config = dict(
    n_layer=10,
    activation='squared_relu',
    balance_bias=False,
    init_std_router=0.0162,
    vocab_size=10199,
    norm='rmsnorm',
    lr=0.00413,
)
Below are experts of layer 3 (counted from 0) of a mixture-of-experts language model. Rows are named router (the router's row for the expert) and show model dimensions 0-191. Each number is 128 + 32 x the weight over its row's rms, rounded and kept within 0 to 255. Numbers have three digits each.
Before each expert's rows: "comes before" lists some tokens at least twice as common just after its tokens as in all text; "gets" lists some tokens that make up at least twice as much of what it gets as of all text. This comes from a sample of Wikipedia text that the model never trained on. Tokens count by the router's weight.

# expert 39
comes before: ",", " of", " and", ".", " in", ".\n\n"
gets: "s", "es", "ers", "ations", "ions", "ies"
router:134131131168117117164030133107138162108112150144087055124199175166124132126086109089081075111075146106116102097196122132080105200104169095108176132095126163180140174149141168163147085111109127106125092096150105097137085108100097122174137151132071128103089153180111137094142158187079167084116128154057110110099107152148071095187101148152156089104152146165205116120159093147113138083088129165134112122069137146096122095134166137156076169124109118169087161167134148111158139125148126066153137129148116130110128158089118164137139143140127161134126122124171144174082196098117099079

# expert 30
comes before: " the", " to", " a", " in", " by", " on"
gets: " the", "ing", "ed", " a", " with", " his"
router:099095152145085178134051085110038166192142118160131137156158145165137158154122112087170108215111138064147138168087085107143116155114147114142144085135119083170140168097146127179136081126155146137121095160144139119093137091123082114185152157159117129091098119115117160080146118096160133170100117148138115097115191042117090096195103091116178147105182118144197105114182098185067086143146176088091177157102151050108148121133164115156117099158151146157109141159170120138081109154084140107106094141107140125111108140137168180088109126100159113147170114135152103100154121110097135142

# expert 13
comes before: " ", " and", " the", " The", " he", " which"
gets: ",", " |", ";", ")", ".", "),"
router:143119162103095196126151137113127120141153116165093105122209148112137109162088105061115099132159095142098156200087119113169126099116119104183162182109148150093112113145153128141126161099155153110073075116135116165120167137162126117118080131140146082105097100164140114103147093102103110114166160125144176125103109119117134122053177148143080120163097116161109177088191092118153084127161150043127158113133099165150111182176179174158142106089097152132149130106128143104002180191098151086128147171076072128090113182112106147142122138180092149111143087126117122110133086173118142162

# expert 61
comes before: " |", ".", "–", ",", "0", ";"
gets: "2", ".", "4", "6", "3", "1"
router:134125088137142177155101069117177146126074130091159107163128148108148180123108128117133044119138091156141135159135095124106107083103133101115091130145132124144151094181112175138160119193046119124103162170100174139112174146192207143093129153104167152151158148117137180154079133151161164077098159109160092137145162110160079175124144095169120143091127108161137177150066182088111137080167160130106174138110218147148106170081086188071136154162159098191165110152096160123125157136150068121152093130107113087101134074118108095121125120126125155099084154132156155153133103066106140121

# expert 26
comes before: " ", " \"", " —;", " —", " L", " A"
gets: " |", "|", ";", "-", " from", " at"
router:133127161138151182081129111118119153091085161182078141137074138093197127119100147174154108154103170137134141139095125149139159163129089132127062069142171121112149069098118117172106158129090121104140106111146136157135186144115110122165124131155073130174070086157142125087121143134171089133100167080132082124095169146115116115120096091106085145143104181178097112030172176135085110104169150182087137183147155145091166101169107178211123145166131187121148117158170144107173106121073112145141129098064098163130207156068140150101132145122167105140162104148092137083145090136143137108

# expert 47
comes before: " ", "-", "|", " -", " \"", " A"
gets: " |", "\n", ":", "-", ",", "ing"
router:137144136120121162179094150108100121125139115112135166145156106135176077126175113101098125162088166089063142154071106134124112135119118091140172123158095109079124126085165076124171161148128088074154157069122160152164140217123179160132110144106158114108130059159132168133173147195158113092143118092205183159153103133105100104128104149142161116208131124163138120045146113155109125189166146153148121137162098114112143136126143111109117096124069134116196122136126142122145083128150169169166139145168126142124107150086168138215160183074160156157175053163150153100109072117114152115

# expert 0
comes before: " the", " ", " a", " his", " their", " an"
gets: " |", " of", " in", " to", " on", " for"
router:130125178214148121173123096196092161133064126126100113126152143104119108111151120138138075119115155065093114144152161152190154160136104152150122096160123142093105063119111055190142102092162097076112073151096122160159157088066122119163136097206113101116052125227159188145121174082127060168120116139190113159094165139108187183118121170120100115126153109164085109105120148146123042124173154131138122157101121146127141120149141081132128120149061122077121145174100129113106133174110123117093122144119097114113162112138109121089130140112133153137121165158144114099150081147170156095

# expert 52
comes before: "20", "19", " ", "18", "6", "3"
gets: " the", " ", "–", "20", ".", "19"
router:131094129132174161119138119179140066145128146131166168098111147110164151060173136102076187143134112166107176065128154184115067094115141090041172180116138194133122095125152146171148103094076164128099131148138117085102179125168168116131132150132122097126170136113129086112127103109093105128114096126138114136151147161147143137173142163065171122076147101105109113137071134112122154108078088124089148109127135160149082125064134115054111114091210127163147158184083152086143155134105097064129092093139097099163087096111162088135136139072097133144145124046164128169097150148148173090

# expert 62
comes before: "-", "==\n", "\n", "==", " of", "==="
gets: "\n", ".\n\n", "\n\n", "==\n", "ical", ".\n"
router:199125114168086113147091149129122133113129109130075162084084107136153153128179182181133058121131135142060172122141131090037089140166127156155185090102182107126118138126178147134129200131092153092116148155185123104097133113135150131110074118211173168062111143125133116155121161178150159055118116166091088095131089122093093093160152121148163132061141168116145103168193104132165104123119104130145096110120142165126115113135130196161131111089111104159058145122133170077122175166136116158095177187158164155106131117143141120154118127127144122133139130110108141139133206184111101087

# expert 2
comes before: " |", "20", "19", "1", "0", "2"
gets: " ", "–", "1", "0", "20", "2"
router:154144134106150137181168106151152156120106176080115114123125114111147137158167080146124131095143125117076103145114114098073159151095125144102166148126159173088135104119113127124138116125130140120131129126061116158105166114078097120087135125106137138119173149139116107159141169108154121101140097173112142091088136089174111177141123157136175179158128140144029189161073149125105123154146098132104049092118088088183133172116100121112120195171146152092132136121159201208177158117115076109143072113093093072138146074194121177120093122178110135156146142040107077145190126104189071112

# expert 4
comes before: " of", " the", " years", " were", " time", " other"
gets: " of", "%", " other", " all", " two", " time"
router:083109129160125179148101161100121160133136094174127136078183137144181105157121114123162058140101076105097107113182188117136102098118106104134137125099140126143154109170101152112129101143086146124100165204115118117142150085109135130130148151184090119132149127175136208142127134141039110131070101097142071172100179092140199142150161134139098146096133114107142096133078132135121072056127123146098109068097136123162122159139159064190149133153115103178078151186140176118171098082140091142091104128170139120062183158053166096150110136116145123148070101135121149165127131139146095064

# expert 28
comes before: " |", ".", "0", "–", ";", " |\n"
gets: " ", "1", "0", "2", "19", "3"
router:215117094114147169090123145114177109133147106054170168152134120075081148143168173105127162116154116162146088122111068072106133131088137136183121122154083160112171106132128183145134123117112165139111168134130169147079189107179149132094168084090163136122149122133151133120144145140146187089147139135086131107117116134137113141152200135182163114139122120152111180238092199121092117147108160102098147175195129139196157157145149173055147191127171175128141138159160160112136106066115077131155121140133109063134062115151134178113114141092178108127095138104134128109117131153111131122

# expert 19
comes before: "|", "-", " Born", " •", " List", " Location"
gets: "-", " |\n", "\n", "|", ")\n", "p"
router:119169133109155130131124101144133109114139126125156163125153154167154141107119188171159166135079136141074167150138072057081078051120151142075158144164146147160135126174146106095145158172170124097098089118094166136166149160154094107176111085166154137145161156147155175146138136102176107159136164138118147101022075133125094134174073116172122090138186149149078145104094108121105177084149158104130114105126079118076173127122145130079152075091129138111145142097117158158102120103168095162167154094130100159154060141143151124182094096125124124160070142120132169139075112056183165068

# expert 25
comes before: " |", " The", " In", " He", " |\n", "%"
gets: ".", "0", ",", "\"", ")", "5"
router:144140202106119192133119173143135118139080062126056108042138113122119097177108114119077147100170080201151109126112161162114107088071151126105106108139161113110050139130117148112160133097178085145139151160147135082146163108155092130129082155132086066139140169161158102136144137166115187094089172134158114126056087189160113143144178104136138088117126075157181161103177050088197074127113123092103089138131158144130119159183127197131128102080156086134081140163147142114134128165089153163107168159150113151156118083117100133109093141138147127116119153140100157099087128123114122133

# expert 41
comes before: " the", " a", " by", " in", " to", " on"
gets: " in", "ed", " to", " at", " on", " the"
router:160109183122144097128117111070121155126144073089147102113164176120104088149144068130108083197123171116106072112190114114134163122136141116160134101145141074138165133184129068187174120119129084109151145109102188108182152156125078117123194131117194142169110172161094146130132148146145053159119143136176174138044168166117168098200169167150146096128144111090140100113102119167067143133104176119133192165128172092131152130130114168085102116078122134197141114157080157136113152140087059139178134125136119168112110141106081120119121093073121125131127086153161154106118138092131086103

# expert 10
comes before: " ", " York", " as", " States", " century", "ly"
gets: " |", "th", " New", "==", ";", " well"
router:193110153114116165134109132133131125166157118132110183176139144085131108174155188152148169128148100075123162070121105095157105114188120168087101117081199143108150113134171107177155174107146107111160160156154146171179088181141140094148079108126145059120112097156107106077147111117145093133166188152102102137144127149136075114099138131129190146114135122163124135066189099168116120114100072124117107099147111157126163165102107147137151152134135223068110095045215155146157063106102195189156162132117133112161106136147107092067111106104126142108140117121117135124138153150146145070

# expert 21
comes before: ",", " (", "\n", "'s", " =\n\n", "\""
gets: "a", "i", "an", "in", "ar", "o"
router:108172113205164154174154170085146120143125078137124110124154174108092094165108100158101157143176173174161080107148149103142174131122128151096139111170179078181166192136115131063094079124110136124141095136138067175108068090220106155087145114100118114124112099118143125145078122087087149159170122155122159142148111169157137047114167141097137128112084132160186152116131166078177096161139154074143110157153113099157116070178069118169148131166112115096164118115093129095149127143144162190128097145085107129074143122111177111117160086100147176107156107129098155148096123157087163173

# expert 29
comes before: " |", ",", "–", ".", "0", ")"
gets: "20", "19", "18", "10", "15", "11"
router:146128170147161167089124156102160166097075042088142075083134110111145149161177102111116079156164135170096104095185092115089088097104176148102103147098118145111102156165202193167174099110151118150141130115102123113102156070140117155089140180096077187101184156136132124126088136145128134044091137126137173098097177093080098160135144137153179107074097148180169166139123111080182092075133163096104114153127173113128084138120095149138149160126140116134091131178075115153142110155113161129145092158126089125159154100130110159121068104113154125167068149113113171160094180092109102142

# expert 35
comes before: " ", "|", "The", "==", "In", "==="
gets: " |", " \"", " The", "==", "The", "==="
router:164173121081182081086087124151058114074147158196097154135134174090225116158112117108159088072132069141120128153158153140156073090193099152133097132113158137094056117093126064092088178125122170145129087136111128158101143121143108147168089108125141114102090128176098143099165142061184143083161130156115143085148121149156107130121133061178153143193121128160121117093152133131122099102112157149158112123102128137107157101076110092126130044171104157180136153080104089190091158165114119152084077106118125130165186071110120089147099119103137132139105111106117118136146115147148158105

# expert 60
comes before: "20", "19", " |", ".", "–", "18"
gets: " ", "20", "19", " (", "18", "1"
router:134141107095173171097119078113104116170111138109110089126103160094140159093212085131119131097173106183091110136154108105110105110120156122131180134130130189080096107093136193132155127082055213146106128158090139162091164154128164160126146127081151119167143160087082109126123162099063163081189102119158173140128140130133088209132152152161165083098074178133109126171090159119132110136128124113146170098155154148127125176116083188117116144115158117101154143144130159174152171119148086095166108115111114104169171053201125110111097160147151032154114145109113120141154151154083155127

# expert 18
comes before: " ", " \"", " —", " -", "00", " +"
gets: " |", " T", ";", "0", " S", " K"
router:158120130116132138091109103082135165162166132116180173184095160095121154096096092151086122106170106072144184138095160144163077043143163103134099160112105078127113073107090123135096155121137210104147079128162150147159148150123163150125145139146120116118163129158135088197122108118108110106118136145145182125150127174152116137119151081086120180181147186132052162079138148140116118076149128141142195105115079107185106147124093082177169104087052190155185169170099163106145114134115135110148082145136060108089175165129156134141137181083137141118142114084117179147109105111142093161

# expert 17
comes before: "20", "19", "1", "18", "2", "0"
gets: " ", "20", "19", "18", "17", "–"
router:134124070103125124112109109116153114176167142116179083170104105102170172087190147096149173115150193145137179132162105130075194138152133103068116165146165195134143131050132201141182078126140156172128089129107120190142111131132127159124115188100178146156146172138149092130116151095099174097111081155079132136210138129175114128152123181127133115116113141145052131163095134130122167116055110139136133144152117168117090159139086118136120138136096163108176150141131162162145139089146052122136054135113082090139116090142132173092155097121147097139077126119189093182150111150145101090

# expert 32
comes before: " |", "|", " |\n", " he", " is", " was"
gets: ")", " which", " and", " who", " where", " |\n"
router:100140154115075118123099159108129140082114187164167112138108144136145100127091164154111145073116069093100135110122145098139113078131147159094111154204104124178104144168091097141135170143078032120132169137138123078154156112121103149153164098096108175185039118119101148096188121178165157134127111089100140092118128147133179104123162132089086154110109164115147147134106132093149124138141093145133173113129071150144116153124146162190103173124133076119079109168143115125094042148076058057136127200116044124145119122118165138141132095164074155126080136153177117178158151100115114116

# expert 27
comes before: "-", "|", "19", "20", "born", "="
gets: "\n", "-", " |\n", " (", ")\n", ".\n"
router:139136151094187110184130171129088040158187186083173201085109096139077125124153159140181154113090130195104168127065150106078115094196130103090123121195125129167113123146153149108134095148089124101154117075159190146154109139138155138130098145122197156128116179108150144171101156142153176089131159179172106143087176140124172127108092121088085104132118158112091102159097132101171138150117128126124107118174095152107175200132145153104116117126081157084137149138116120129096131126118146139096159107128108071141148158087170145170068162166162133166113111086120117159036119105130132146

# expert 40
comes before: "-", " the", ":", " •", " \"", " S"
gets: "-", " by", ":", "\n", "|", " the"
router:130110181140151106149151135164132069103124095133099156079107108092110138116156141147177169114141172152122114167134116144135130091172133086168117146162110097124129110091120142115184194137105100127135117108127122168078151195088142144110158131189144113162186140166114160147053086102144123193125193097183094112090166132085167100085118113146131121130143102156146056129072140161084073058127088124115093165120163074083141101126170192083145133074140149087205163148173147075170142153181111189146127148102140100152133140094166119128149153129145136136139087133129118132057085104182115086